Weights of a small mixture-of-experts language model, trained from scratch on English Wikipedia: 13 layers.
Below are experts of layer 8 (counted from 0) of a mixture-of-experts language model. Rows are named gate (a neuron's input weights, with its number), up (a neuron's input weights, with its number), down (a neuron's output weights, with its number) and show model dimensions 224-335. Each number is 128 + 32 x the weight over its row's rms, rounded and kept within 0 to 255. Numbers have three digits each.
Before each expert's rows: "mostly gets" lists some tokens that are sent to it at least half of the time; "raises" lists some tokens whose logits its average output raises strongly, later layers aside. This comes from a sample of Wikipedia text that the model never trained on.

# expert 3
mostly gets: " his", " a", " an", " he", " it", " be"
raises: " ", " |", " (", ",", "-", "s"
gate20:186102111079143116096103110175121141085170134054108133122164095140163127123104113151154094101186132085149132149058084062125149153158132116103054091126168181156116110157159166118131132109135132159113106137111137088063074079221143102066092116112115119107112080134173122186087093112093125143120122119147134145081113143145153141157151185116
up20:071116115218164155110116129117119132148117123166125108156149128158113199109127151153114129129157121121116152087141141128161153078168146113185156122084073123115141123082142125085099147117113144114174144135166152160099101177088070116184110184085160148138124127165090111093147120102103127097115149132124141089133113155116121063123096105113
down20:153092149183131100161104109061132144116071185126103174154125105146118154156094114158110074121115160216112112114099114096149179073172134136098097142187126153128088110094172147104088109124051173166141136091122184145097068136140172151078127087126121073131139124138160178204094094112141152184158120112198161101090122124147088108104138104102
gate21:169165086147140120145106098127128173121118150120100158103153106095125142128077146134151165083125119109163129130171096118171127103139080092103070133106152072084172122072195130110084106129143120189092149110134114158136132120112123099142076165071071092095077106090110109129085075100156170107166084137095133103151137129114134100179139116163
up21:185137124099131124153068127171119218126123098119161122140142141127099120171108156158075103165095138124042118082121115072121144094213111129193175137155085136102157109078118115167159160052126115124109174130158061107109185129161153144108057109136133122154122139092103153098129141102130174161116138114182189165159120129091130164159085105175
down21:141120090165137173096100161117181097102138106140129160140115111134095154121112121141153108129115101120104157176145170133143168163160098181157146163175073076190093128144192096086166166148114186150118098154093125092168112192115129152103129124087082142149112146092160148159164132149206107173108139193136129203142090117145106154109091093129
gate22:093071193167164158092106186113142125133190183045128164152108094181141141125102119142173091134141089197177126125153133187165150134118126132096139099148091095113152100114119105200132141220113102167122151143118129109111142165137075104090171140157090119099159110156102082152174098137092147161138111081120143142090187140090105143186167061149
up22:107085123142165075178206128131157174175138131097055135131121156163112128078105116125115137113171102101061187057119122151139069066084134163148131113085070108130119081114150156176114132147166141103138097117128121119137136188094094125159119133104096156178084099149122172169105189187103161111125121145123081113070161194160143155143130156121
down22:152151144121099162118089094129114148139152113106126141159106175076139123096079089128183102152159151135082105149171045082181138147170086116106090153121059165064197174174184090087129141123143126132133056174155146106110165186146067168099110170111118101080159133116042098138155093130088139128082079129127204102141087117121110166129150111128
gate23:094138133107112121132115111150131155168116146091118094098113079135129116152118145181083113119099169093097148121095182186129176178119148118152117095104140119147118085120051146104078130167151180147118153133109143114139152148154135085167132108117165154146114142101128087194160091127143167107171109175174139104092103146123151139124173118123
up23:104031114074127108124132104169144130156162159106118104071166122080174148115115095128065145162133187145133136073105127140126072131122134076167093121111111117147095107127145111129125129145149093167138149161182148123164173130109172170085066082148109108159119188092117168137097055088168141150079132095093107062104094186133144144106116131158
down23:135162077210116161156136154082160042158162110184140166113110138057167171190150144141120149158108155152067083127146122097122168114104150147203141132141104123132112113139075063095100104136116174025136139101176169159162138142168151162139158163137121176157214137116114098178095074200103106113172118100096095136139117104151091094148108116144
gate24:071125157163152126102074113152090157145141072058126091173151112188124171137132157124069089106107147130188073220164155187132119211185093151130177114133049151107148138118134009151078130123135185172135135159172161160119101151130092199116102114086070151109097157107198136173194154125115140099108127154189129107118103134122087116153135114135
up24:152098132109164078109156166127180113175087095170157171111121146085109159099202144089159107061122117223086084128127129147097140176120115097127116128131152109140155107186122064096142107104099115134134075139056111149119132108053151122144104068134119149155117099104129141090166161164127108139187090117120135136123112105108148142103111170140
down24:096150175133084121130094099144129060122119158085154192120125163150110042104178147188141128121166189151161174108084058151212181142169149195121109146146105124111163098143127113163163131172180179176124128018156130120102107185095125141144097146141091126163122161058102109176159086118080135071085101129144105156124068197129157144135115119128
gate25:080114095147059166060110126148111110143154084151169137115166129144156176095140099099130152106162166156132154183123146117131157074129145123145143165147098162077156111084136162152106168170150170166118106167121182074101153107154165114105122141107121128115057091153162044160220131108150133152155140132161160173151159126135052138119140179076
up25:122055143135125186165125098147142090135130132123173148137121126090102153070142153065092164081133168137129176116149171156154123126085151125114090140050084139074079127135097120136183131125131114157075085094154133087135127160100071186136131171180117111170121145088123121108164166116140120165162137149201169160121146069092091163129143177097
down25:106124068155164138134173121138163156157168117125127125075132177106175095113088135047063141124127168158128063154105063081166156119132118127119107102184100114120110204175127141094125085163092167186079104136181138070104128179141131186085136091099077099115136084083188118141125078115154139028128157184137166188072112127070115105087138148144
gate26:123130124080208055120103141091146135131201131054140162128127130100138126118166113132101124089182159065133135155131164143152077171148129079164162118159086153169180133140105159102134211149135100166125110208103163080130119112154095137130168119088122115169194148149143090164108116138186124120150188082128066139099132122142128096156136120129
up26:103140111169146123147061128093123172073125128117170186173140135135162147130115105151102150136130117091088178106143212136116144149136127145122165143104124152129093161124159137065094164172128077086113116155174137165115093148139143134086159124127086128140114142138095157157164155178120163105126179087089154111171144148057102102143114106091
down26:234147180132092147097089089146153081166089149129155055173112153109138099191097096082110105097077109106075147128120077099179126086142141152165080147164123102063132113069081110092050137120190155098159096126093133077121125084122196139135122127102125124099190103117049120118167103170090119122126133110153077117118150171067090156140107133075
gate27:085117108158171128109075129086152150176135150101142163099111157147125148128131132120175191106188114123132157109131199133132108123135081111088090072100100108109105129139124192163126158113089095130128122120172128162156166144111171083149155101134148091154092094181065104081078110126158151159090100160162153110104112123113066156143119163141
up27:054132126112107134108126109099170135097101139137131167083215087094161152115135079110157154144168158081132131144106148145093123143115130131147128113119167130126116082138145119098110097147118165132148135114089159139104087054118154163156195154151124170163133066107142119178087103085076154110116111147159130185110149095103133065125133115124
down27:128075143138173138133076145133100132167098143090178176148086090090159082157143132167123143095160045166146073160165205141162097126119110095131074129152072168152141133085096103122077118062117141156088111095177166121081172180119076134159097123147177121212129155142117143115100102157167065120164107149148113139100091186146144124107139175144
gate28:169076090039059124103096135125124113109134106126128099062111154111174136121076184113104118128157173148159087098137073134164141116155176091113119112122155126147126111105118195143151175138064197146107183106129093118158134124167088140181096122110149146075201148068152109180092099159157195143106117132139114130179109150182189112161096109190
up28:132193095103129044125070132123132189160120165145136132086135129123055074108150127131066113136140122085120139135123147161083159067123094156126106122103092126132154097167150068131163036101100150094155105179148090139084179118080157084150166161094122090148112108133152067083147147097114182139093141057110127106150126113118098119184091100156
down28:164132115101123137128168129178153121177131123081189112114152155191135146087140110172157089134162147160151119079124137088102122135137169097110115142138111105168133156137113086059148188131090096194112172141096154140195081099155108184163175034074169108131155157129094142136140170078101101108111139139131127118133084100148127137170170102168
gate29:180064117137083098102146117160181114151145151088120146173094065123153176092069102119161112074160126169148125137132127131162123183106123110085178109103128143157151115160136120110129128112086130153078122110106158143123176060169081087099145092149124101109140102133170171109175125140123096083169140146131105187104161077162046169102160096100
up29:123170133166114093118166071107150134087115191150116125154098082155109142124093113117128102177095147107093102127121110139094107067123098169142144143198088149166156086133075130086145098141167088152109112181111126155154154089110192109133109088133128151121112112149156140102124112099126133151123166102115088099108151120108109165144066127148
down29:146098075125115132163098111175063151114098096123100173090119149117140110170218065174157190096186125184179121165128128131138092150154128123112112104121152120074105082109127093171118101116129145159087137150061139122138119187077115188115118097084083147137145134129114112152104101155104063095104114130095114095123056137171113093145130119116
gate30:087086125103106117054138103157118195116132122127168167088136173135121118081120159158164107159190129151133141182081094124108168171116137168129109104090102131112121046144119144159142113071165104128129121137077187179069106067149084127103093138122118134113098139079144146091177111106085176127090145177148131125113152089140091141122168136116
up30:132101169075151160130186152127120122138142086185171158040132177057140092158114193145175155140188115150120152121091112101121158130090146108134095129111140145110125105191118150140163097082120074128115083148123166089100140100130103119191097146172123089145096097127152092150177118135134121149142155097116098145115127154123106132149131115135
down30:170096160090151123109130122105127097122172105093125100116113155122120164119121085095155163095141119157177154111156135141148185124123157174123143095144062145124112134177135100146126151082157046074129097110072106104130124147122126081107121098162103181053198195128130074092190121139105121118080120152077128197121117088121108142117203044071
gate31:125184103136150066114034119120172125172143176138082145104099073118058180157123126094120144070048084084136105129124125129127070160124142129157111191114114132115190096108147184154107151087092100123155129103162116181124124141148119165121086162092152121168159167127101080142136075053168166152130078119100130095080122217142092132094117087110
up31:077164130175104113159018150148165075147166176147117079139142154095123129107123113140154133042140153092128065163128111153159089147176138144140155163100100165087138117125179158133087106116114164174086128160206170165107138138219079159104156187104131116097161116132129077117138108067139152099140149137083150072130128119165113124106147108134
down31:114194162127157129150114135155162177122085101123150142118131063145202117081098101121109105175171078102120190119137148142168132192113123123145091153132115098112171153132097084102159137098159074130153094126077105174129118094126146121094148107116130144101145120161089167093100085155100094094140171140101164104131103097158150074119151141100
gate32:095113089159123203147124137157137133159118146129143120140166159146118140167083202063095103088131099165168044137105111172127098151053148094151124136125179131077170126123125100159123183077115127135130110121133075151161135143116122090102084138173123102159144094126159131153146122119154125171096175129077119143128068084106128136173100064135
up32:105102147099112141112117085148163119087134108096056111152118138158160134102123152147131081127141225139132194087084107119164124152144133185105093098127148096102148103166055184087110124132138175147137131089090125139100145113122165136161147116140143152106130102122093104142112161131107145113143106131134089138169110208115136143131131185137
down32:063117165134095204140162091111152178092089127126123124162098152170162179157107154135164068107111146151167097119152114120066142155110178094159091120111103109173057132148099133141166155136092107134140129142093068108147146129103095132116068202203105108053109126142138113106158126128086106091118143121097061181154144117144075128117128052111

# expert 0
mostly gets: " States", "ations", "ation", " name", "ley", "ions"
raises: "-", " ", " and", ",", " in"
gate20:082082185127144169116112158082162121106121114135120103096134110119057166166136147164129099066132185164145076133119136097184138133108126111097149137122104153098125115111136105099088075133172174144093109108148124116100136137143172161138073094112125112197156162075085171141168122106105093103126116173147137100135182125160102113094096162162
up20:095143161089157145137131181156143070132117098108158066134134159133070133132138124197114167127124070105133144126136079142142212052088167094157109192106096103163146133171150130132149183061157104149172147071113141091093100081087198112153106123092061124117140142155164115162101144114166066128126139126187111091131060133077126135107104089127
down20:138168147139120118119175203144133080123131154199113120129103164077157078111165116131093085131121134098105096122105068143121148172145111106143171112076177074193117179105079126146119123113121097063139149105098109121095172094124145092158142157155159074113151125219097112094118159137065154126156133152155160251138149088146151143143135080137
gate21:150106150131052057072128130161162174131120125122124159141142147123102136127104125082106141067169147108106102100099139088137110134153168123134142112095101088135133082116085143129109111141107133149141064190092080125118122169106089118143101117143115160091193142215162144144132171064183138090158144131114148103114175164158123127111134109105
up21:158179133154063138089137121174136182120125154132134115152102147148137103128099129110091112129162092129131057089155209139108066156127123089143151100145094126125087090149171150148117078109116139143077104094131077103188127146073104171100170100144101178168146160129158128090109078101138047139085137141099088103038201135154148159172159157122
down21:148114102097121090137135147073173089097123158176108178181133121080182124110152103084124111134118134090164150121131151114132071093130154148197130133053117153092166122151157202157157122158150106039107079129109133136108140141101117078142110135083165135136139080121184112180078131172080113163081137115119137149147097120101142082127115135140
gate22:148147110120132110158140129120197112146139146154143101093137089134211128123141094161111148095143173133127166125097110166167127110104167095150120174153127138124128122112103073157175103160122130102075114080166052093093127133136137092091097102101115111134094118172163124158172137082167141104182150071234072168133189142104109065118133116108
up22:111128161152177204158143124156103121110140168114136158188135201135100070082102111071122110149142124071126096156137113155146100117138157142119140170164113086100105128137147139108160171130178177148124060191158185130166094184065116104113144186157142064136121124069142124125119149179100147123109184133037201165123081131092145098115094123161
down22:102155137098133113167161138115140111210068127092157128082166136109153124126138127102129162124189054167146079097128099120127143126137130101137102119101146118102143131106110113101176129147128133189153136182159105077126134210120139152159102074135166134079103170187113154152066171142163183083115140087125091057148120139135085068105157103165
gate23:104079109138065126112086123152142034140124139090137085145097120106096115101139129095109196151101142169064123112070151083140142118124118121075142156091106171091116153187128121141157106092107118138179105078103113104185141187189123137118113137108124104188083126115157143106090148113124116154123131112109089147121101105137139161144127154154
up23:157160072093127091103077096117133117142113070113145183135153088132159144138168115094093128096133142082153130087089145144097167111070104126119119144147162151160133133138049094107125121158149125103161102093090168171138104148171112100089118218082091142123150133126131140138137174125129166146143124177173137109148116116137099095101090139130
down23:169115146082161089115130123105151138163104116182090122106149202119145201126094172123101136177199097096158141134111143112065138110128148078125128099075149111112128125136129163173137127092143102066132111105128129068094133056071111144160108109088147199117115167104119111073166066216116124144115155098111129200108181147112176152146112084113
gate24:199157150161082146142092142091064124090093139140205130112145120147088124118095170161132155121122096161070142107103157135130115158125096147136156154144129147154151125168159168133148136089121205138174115106147150118125105146156132101165118136120102135107099161131170152141093119100142159105112119101141154151180131123173103112142123065158
up24:163049114142154077101117124093117142147084132162115148169154115091096174162096166107131181142128152172128176120137172192125113113146138151133146198126222144172139133111133130092133125117148081129120142172087103051122158143178122086170114119095059150129162098149137147091118081161154114080166171151124113138162122114115169123148101089160
down24:099095114103104114200122093128106136120147104094134032116162154148145081068095073166146120059126141195167141086108120104158096118117147120099154166076110166157164132180204102147093082160112180193123110157157157148087143090170080149173096080126080091109142130097153137182127117067155162175088118174139088069048111145145137123145169133117
gate25:111162087170112167152056169093217132150147111098119137125119148099108088174147089058081137119086069141092163144123079130135129082172148082160167114122143116118107083156181140141140158149108144140117190121106146135081107091184132166123112098119152129147085126116114146165085089147097156103119140174106173098198141093135138101128183148208
up25:205157183109137155121132127190083136141089060127185128087135133140144161124086167194151197144115091105151101091080152161111103127110089169125075153163176141131118160149184089111139157096110097124099096135136153146118170135066068151107142077122106136118163144099108119098131102128126123055090052107091114128094098156087121098103108133088
down25:187114199147147139087088128135075198101100125134130121069130106154148123081144145118084168103055169137091136090103100140051123115086146131098136119139128114180103114132115143189171155193177143162115148147150155119111073063108099123065103138103126084166103156127112129115166113101156178131122106129151133157134177173159105148103131108161
gate26:141106171105082145128109151098157102094150133137139110072090163103130093104097141117125118126153118124122149084119166205183177124128093153123216126159101152061156107061071141160179176071068117135067145085179098115080112109179117156178168095089106130142099145069126134151081109136125161154156139194125105103156153135148126110163118097090
up26:115133136121120108071175120112142159075131123169150113058128132087119138104159100150117163115112099085147085110140118157152091102052177145161126064117106139108098143164152078137143116088113169077107233101187115136103144157140160134139154099130094080117182195130112089115104118088098107137099075140121116118159125148131153080151129099148
down26:108161179117134151148127160137096155074081100204110168176105175138129096167156154157181101134120122115118049135173101121010102175125139119153112117131131116174095084117170148103141098152177107103095162130128145113137135160168095145141174082081125138140143119140136072106179192094121161109125101106177114150051091121138140112108145130093
gate27:159194162143101153135075152087156157139075120093086090090101165114115100087162136103160167136148086123140096133092152134122085095141114153114114210161141072187097098109106119116103102125179172166135132146114133135074135104121109085081115140141150151159116143106132083128145138138180133078151145104176101085090136171078141125139126085095
up27:139122133147110063196064134089142133119125189126126096118136067184146102145152142127134146146142127114153094136095149183119099054135111119138150156088161080170097176147120168169129137173128106109092136118140118135096166083163127091097130171186125074112099133115122138113149102158136109124135158098096091112162181107139155034094155162115
down27:126168140127121088146108108117113209158100142104158154147143093132146088125149167102119148107165145066192114138065121125101111142178164217190121156162137150101119137101150116194111131153182122132130147166083134110106116053141124131110135102144176126135146115121139124086110134121132100118129143117129128180125170167134094154178159104134
gate28:162127139125134150119074146138106082135092158152076125145120115121143176111118073135119151141118116116095099183119155147139128080101141175094102137106097073177115126090141080094067158105139130174102159141091128111123154171118142146110099154135140061126089130079139098119175100084112171179174113129104162157092160068093160085115089094166
up28:138162192102143154171189147125143124140152077158098165118116163130062144077130157091120113104164098143162123181207181061136123096174134139167101113156080084094096135143104133152163106062151115120173110093182168118124148162165073096180131130193098111152133148102161150059102114085170119090113201121149088090148155125112129118146137095067
down28:147132115146075140056093149082107094125114197098120162191154152065175145115134078149132144094122165066115111095097102133141137091106122099126085118151104147165174086088156065059082155092119172112143118164081066143151137068120177121125085156131130117108109146148062111138156113145133154217069109143176192139129123123115150122138137071124
gate29:097130138095069211163113098170154124148153096120113157113108154199122118127141096135173132144114163141176107087139071076170185120121070130123110167125084151084178111087096147116171148121145151168178138088147103129096183112138148119143156180120176087106124098045144137050120090133174122104084120123056142088079131149112123077105165153126
up29:124165162106117095099118141143113109053118110058119115140100209092124132143109137098089121122097157124092018159157172102077112075106188156151134080180120158136178085088101171164096127121124115147150149162131161150156176161115121116079090132074064116168067156094138136151143117133180131135174130111143093154138199125174133130143163101130
down29:146087152185112097127154139129145131132103072182172066165076080079130117135083094151128093136144062131159157142087113152113112160117119133097144123130150187174130165170100108092061107075169180127135109138118126143068128080083131156164119185119136129099114148135104078130145114160122165137120069123169163101167179078120110079099121125135
gate30:133187106128153086170141100117133170127159175152098081097156134101118140149138108106119124064118158132187149113146137168112081141100103178171120138113016095196055177092113084135141085080138102167119129114139089107167110120104126095106125196161161123102076121127119123154162076095129143090188114115099073167174202069104130137101171134129
up30:114114089082096100165158116151123089085125156106127096183141139178167101164091119077127118111135169150127111134124132106114103113047092139173081181167097131173130091120108184175106114210157154154145134110124138137147106159167078053127124127141151119125146123130118143139186116185102052101216182156152078075119164134084086128125106125093
down30:104171117114122087118112170119115090117119112142121173139109156095170114087121081087094117046118164129156089124091113077116092092096136116119139151040103132080125129161142126108134058123135087098159093110174090123131163128137113169135148113163126100094103136137126089139071156098108192097123106105112128168186192122063154139076117122140
gate31:112132126150082082097070081157074174197169182110170114102177098086147130157147064111098129136177119082154146089108103071128159107195091132154080150161136120181173115152104103098100107112125136136161120100086109086129145146143090151086138125150122114179100105100081106120148097123157153126133094138085092051123122160096127099097128130096
up31:136089177112172100187158137142102107131163129124091132144120154075121159108150188156199142075077140164169119141091150211180124133129137141086119105088124103113107081095141159111182125125176110116148132096163136189134150132206131161143119121142142115161160093141152125088127080170105169158142165191125104149141176208106133153122107173114
down31:165201141096102097165060133121127100137151159167110153087142159094167130152124122070148104166123134080059186125087138138051151128122130168154130124154106184162144169169146159067137144081142153108159160150114111111132134105111146176121109095133128204154131151110133154077115073179060148124081164171150116191156097133186169137159125064126
gate32:147126136063098118158159093150106065101094143066141129101161141158125085157128079107150151048116159111146119153114166110145202138097125166121083109107173140138115122111085097109102144104106079111161162111137071108104070144171107140109117097120117124177169113158147151162118117173125094131134105136077165075115125159078144084095110135117
up32:183198092119110173094081126084151141074067140088112140136139174085062099114119135127117153155107099111132132174108143127122145096136127115101145152110116148178154187131134062140110107151076117082144111089148123138094105132137160114115116114112156103069163159139156096145088166102117171111148166123093114144092049045122137149083103161184
down32:155173080160131124129077097073201130085106180142105107118150135142113125166103145165083138107127125186082036111155148148113135109102125102143165141139151134127127110151138079041138132129166073184136083116129128134111076168155150129068144123099113106095141104081079135186146126097165102117114071129114117159135097180155134118149083131175

# expert 1
mostly gets: " is", " was", " by", " \"", "°", " W"
raises: "2", " and", "-", ",", "1", ")"
gate20:121104130131172122194142127137176105122169154129073117073133170122148138075104107138157175074115091166178137146140130124125133174122097089106155108133087141099121132086152133094181146101083150138065153103166153155080113104144197148139151122153127106170179138102191127102144140156132153113091091210159148120161143110133140179148100045129
up20:134111113121140093094109139159096116218086170065146180163106111102129127080109072102153152163099151152139083110137116152105066122092159131126159117106099094120146177121166117109124121092118137157197106135058131094162124056131124152122208103112112131159145102131138086076175113106106176126114131096093101167090132145110082137147099126100
down20:108142122139124129154161174107161080105175098161185159117067147125065096205216118136103114095143105119101189133219188110217159129133097176126063111140091105114130068178101108091183153108112124159087079138151160064116148137166133137129059087152106141105137127116141156166138170129131034105143159125159093134105093177132113106102113163174
gate21:133167129079158178123118097138097108120181151144123071070124083117079122169190123153153172146139118108101090099115158094136121111148130189160137088149153134150124125095157167086096104120148127105092142142091102179100115140132132076105130118065174129108113123081125068136137145166108117121103168116106107151129138154118155102100130131163
up21:184136099132142075094123093109129150137154164117170180097180190193118064158071147124166131073127110143132127144124129129175132128093175054162120135139105174143118112097148098124165088186129095105083083126146113126123065168143101134104136112068131105143172141091121192159169105109135114111119098185107146195137167144150132078168159081183
down21:169158077075143211130117140125119128171193165135028124079157130091061149162149130140099143126194097122109139116126098133195131139080059129130117111112150126124087146068127119139111092124103155190103122118105166180105156133078090128102134080111144095150096109162106128124102155168193100114110113138166167091126186105172110125104180098178
gate22:138168124149128132123135101087135154049141161058152102117148169118115108172102142133150165112125132111138139150145148097154107222154157182111070108165058131178133184129181116112157141142112100142116185099153098142103161109158126148179157179117131150131177139147112118099106056143107156119100129157156127136124145144141174129170145125086
up22:150125112107156146129154173125140118088118118119083159175161127109174113077137132097139163147123109145087125162158135126135139081154138099143090112130112158118147119127120169088108186103120110065102123136171208134070147153172090112105167102133153146124099130174129114153162093155156148110185125100082182139162124112080177116142157124090
down22:089134130084121086117190104096163138130101083132184117105095088162144119104156114177177148120145127122140094043163147116133122139139097154144205094153178131118164129174081103117135136131091079078117139066135111106157142145155117085144127109141129108124110138100163092087123030123026032135134149172140111126119108103079131209068102122124
gate23:103049142190094107092111092183084110140143110083159171076109048140116146099146160120131116111112149159155126106122143120177131147116154111169175099124137118123127157134161110181117141140091150122141144142064130159088172149153109130144128173117169125178131176131196134151149177158110092110182148117117087218119113163099052102117114133142
up23:121129171165119179075135165076112120076164125101144200156119096151057132155152160134171101152098114112139059096135168158096151184111116109127156122091104119150103221183124094154104106071132140123070122102166131122100110151132180172100142147105162165126204084115100122151131172160153115129147094078126117142114161155075143170093115174150
down23:169133121117116103151111176106077139112110117121147083151164166148151113117085072104122046148112108191114153171151139162156135101084129102077090106117101184104123108140164171114152135073113122178200132181076111148081149081126094046132128101136114115110148150062133153124122119110131195117148096194138062121150153061078156141173178107154
gate24:193115105141158135137101154130164132115111102072136098116154147156096119133146101085183217117133181139147090174126096115099119122108074151158109134139139109113174093150161122116105169109073165184117115126111156137157140164162158110112115183081166123139186154162116087138111096069158122140112075150103161117103134162112150096187093165173
up24:111153092115169154164102118111152098061129123108117101167107168163161135187231079115154167134145178113100091140156091160089162143194124129134145128142139050073188105175139111110141109088108186155163078098107103140113063134155169128093188142070126145187192109122098096121131089119121137199123112127079135123117144135137107074094135131177
down24:111114122083111130141204112181173135089164133211148144140101131153129055086125124118121129141124049063156116102176131103223122163128153210068149173085129131127173101174115114135113148189088160094144099132191077147091168111115084162123181072132093157200111163182124147095165173149133117139134116130150181113113134085074160158094160106102
gate25:126050137096120102161168157156128099130138173174154202108104122139120148095048079126172157166135082155141205096079156073142135154150130077108176128138148200160147175116190141132103151141116143174123098121134121081123136127128115112195179147154104141094148143151108076169057101140156181100150121092141139165090103161126112131131092097176
up25:110109191160160120079124131144153103123105108150154109153086135138131105104152119071134155101155155151123110137168119079117098115138171124155149102110087123119037154096170081171112171109109186138094159100165170033116145117146115169152098162195164171149081125183106078108080085153114142093125149166172093167093130145118149120140108177210
down25:128172172142137143111171186150166104134101097092157089173159155147151164082108141159151114136114197134176068149145192160082159094127126164149126131156098145100125136163130152096164113121131183104162141151089148132122141131078094143160089132203135128184083141158120133087144189118061153143111120114160134143125146141125067129120173153139
gate26:122165104091113112180189157154111140137106203185133164121128185207117164140109111095151164119124131156154120169087122062168123148108100155154132132127090097116124092112093083138150144148062117181174127172110085090144169105112097126148057077189154108101133120109189092144195125120124116113108113154206108093201068162073124133126146097114
up26:159112150187141140156107146121111123161140104129116081134134114137147167176155124180079140088171099106166140149160139159143157147149118066137174158167103162107095124182186114127117143138096130092084115127118138145088102144074098111140117108087104141110144120169113146157159161181151116132180124111098102099124093078134107125111165106138
down26:168134133144130095120115138121131113165131089129161081124113104172105124106064116144125138078059089172115150146156131161038139118124113126136128131131162162175142130107131120143111096089111124090141121124104090176123168162194148165144134158141096168077130132157114131129084142088107121128089081142117075118134145191158139133141149097172
gate27:179169146146076116160141164112101129093099171068163152102142104139150170174090098074120088062140096087146175177139110165149111078124084195139054172144051092104116148092165115152141172132068212180098086134139105071161144074152097133117153136199120157112158182083093150150125193099160142155100137197122116090195143113084158160094126155105
up27:069122186120124126121159132098129058166178119174109132159134149142129158105067162099056139108098095125159177187125153130097135139134113163117119117068123098096123119127168200076154111147144073088137130144081190166097128133136101132099122124173136075154071082083130098137143120038099112159115087135131166143120108101111155201121163197135
down27:178125133136113131187130143152132166132103112149152101078092104129158151112105168172170180106120127071175067125142096211103163125066081121120169117074138152097133075092115117107061097146118182079107155105105075141137105186114137160095156179164113148105202138140096142150091129141046171152078142135145191084083105104094161124118093096104
gate28:146088167076165089101128157140123130151159146090102066174118149181145123186159101150143138122138108076150108078102081132157143132077135149152162129106111147116108137104144082172172110171128154172129137097194133119154121095097102092169146081163095158119157138127128112172195195131132164149086131108203165107160147156144123168120086096174
up28:097091129027155132120112072155145142138098114134085059179123087130133152122120092186158105157152165115184093127136154090171130113101113096153176088116185193142126128134085135166140106168202068130143151118114217115144144078167149108109079112087114087133126134156133102127159116169114138152115151123188179145091161120145108155130132149128
down28:112133092133107115091142146166164149125186084137101090143123075101113109150145096043164233119176153133078096143104188160168089140072116138083066103114144066122092134150132139111120025116122080137066110130159133196116128090085160155121133150095160094160168086134110087146089075138113113097113172142135116193117178107129142161076090179113
gate29:158105149126145148157148130080135144140120077158051088112173100139107135145176117134162161098085089081126119100076182129135200146117156166109111087143142113145114166130127133108121090136091168158196150150109116090153161113107129091118187150115138146077094146159149151142161121089103095100115122171132095133181156099106164131118146107152
up29:053150109124139177147111116175131143063079119131139111110116155177155123150185099106122123150181144104123154082148110143113144164160120081146108154131102037135104111103050088143098168090131188136150102107109140121164173166166068117090070164113136053122134101108119125144107109140166117140139114166082084116109060179125130107172108158106
down29:119130205103093128110149125141112108125114132078099087153123214156123142133076121120120142171150196151111130128121118091151121098187139126156102150148062109065148086159124113146111142138183087192154104108109106114116127154140105093107128168131141122078120099137131170115174105082235044182079068148106090128103148199170147120129126136106
gate30:152060092108175110162047096148116184112119131143139095130191130112147088072140165145145172121148115084108145087124159153126166092121126124059151152128157178085125115134140179203143074186145123088095136142109195181131152142148124169105118134135096105126079076159143165134101150073125128150161095072147114107139165131156079035126133148179
up30:082197157119124111175126165131172121172105169131098173101131128114103156076185129118136147136140084125117139158125100125156098163164143162097167172118165161157121182173096156090083081108152169108116120102098171120114100123164110135159168099179156191053166097171160122152101118124114097087177179106114137172100161117121152163151133089121
down30:106116098123163125140136143070132180166160143119107058167111185131133086168087142122130138108180126150132139118102143099047142170123162183117132126146126121181130074116134095124095166123140074108153114076128088134099115156107151146088142176117141122187139116178152164105175080140208090165063077082117085112105107164161138168106074114128
gate31:112104096106091183091127091146113110137099081160133157099122146072130139140145106199140151170167157152060118149132155063156159105125162086161116110167157183162104050093086130178107181097116146118118103128127136090162101149174167128123172111159115124130176182117099143164124068177194145134120147133160125133117137121093137178122045155122
up31:167124175153111083173142123089096105144181097129121130072103093074172153125122067092131140068128136192137088070134124069112093088143086123126110100170092112150124153071201124125089106170119147095129179139115142141144172151132102103123128137026143167139142125100155159152160149114099084111129165113068131103134138117129140132110133098160
down31:142108162135122161105133176065140156140085143113095088117129102156136142170101106102153172158134207151167121111167121117098101157129126151127148107121142112140176114159096121139117099162079138139147063162112153150167161144150104123148132090146118102074125115119082116163085127125188118166144085116098167212048128149130109082095143109126
gate32:086086134165084149154116104095185119096142141115123130104155182121129139122159120156165150149139146131175117123182110112133109186113128173057091147166160155107167111139137118082113139154143116125168126090073118190092144074147115114131120120114148168087118117129086130187134174133150167095134127151081082176114078090095115164124027088137
up32:133096162127155169104103108100110114183179113100112178145104179092144139115158165127111227113149124119123165149161182167163190167130091082082090089138188131172114115088111137082156167086104127117106061065122165150146177135122130153134127081107184152112105114081092120097038143113167079119141127176117169123131105113141123092135096034143
down32:123151184119133132164138124176145111117190085171132206095105116122140154160143110159118118122164115151108170106131132168111130129145124179165124138080124101149157126098093144092144111073145131110190150157123118128141158098155142171160125134104090072073129058092125152103153135145167115147139164169139140163111117194172141115176119166179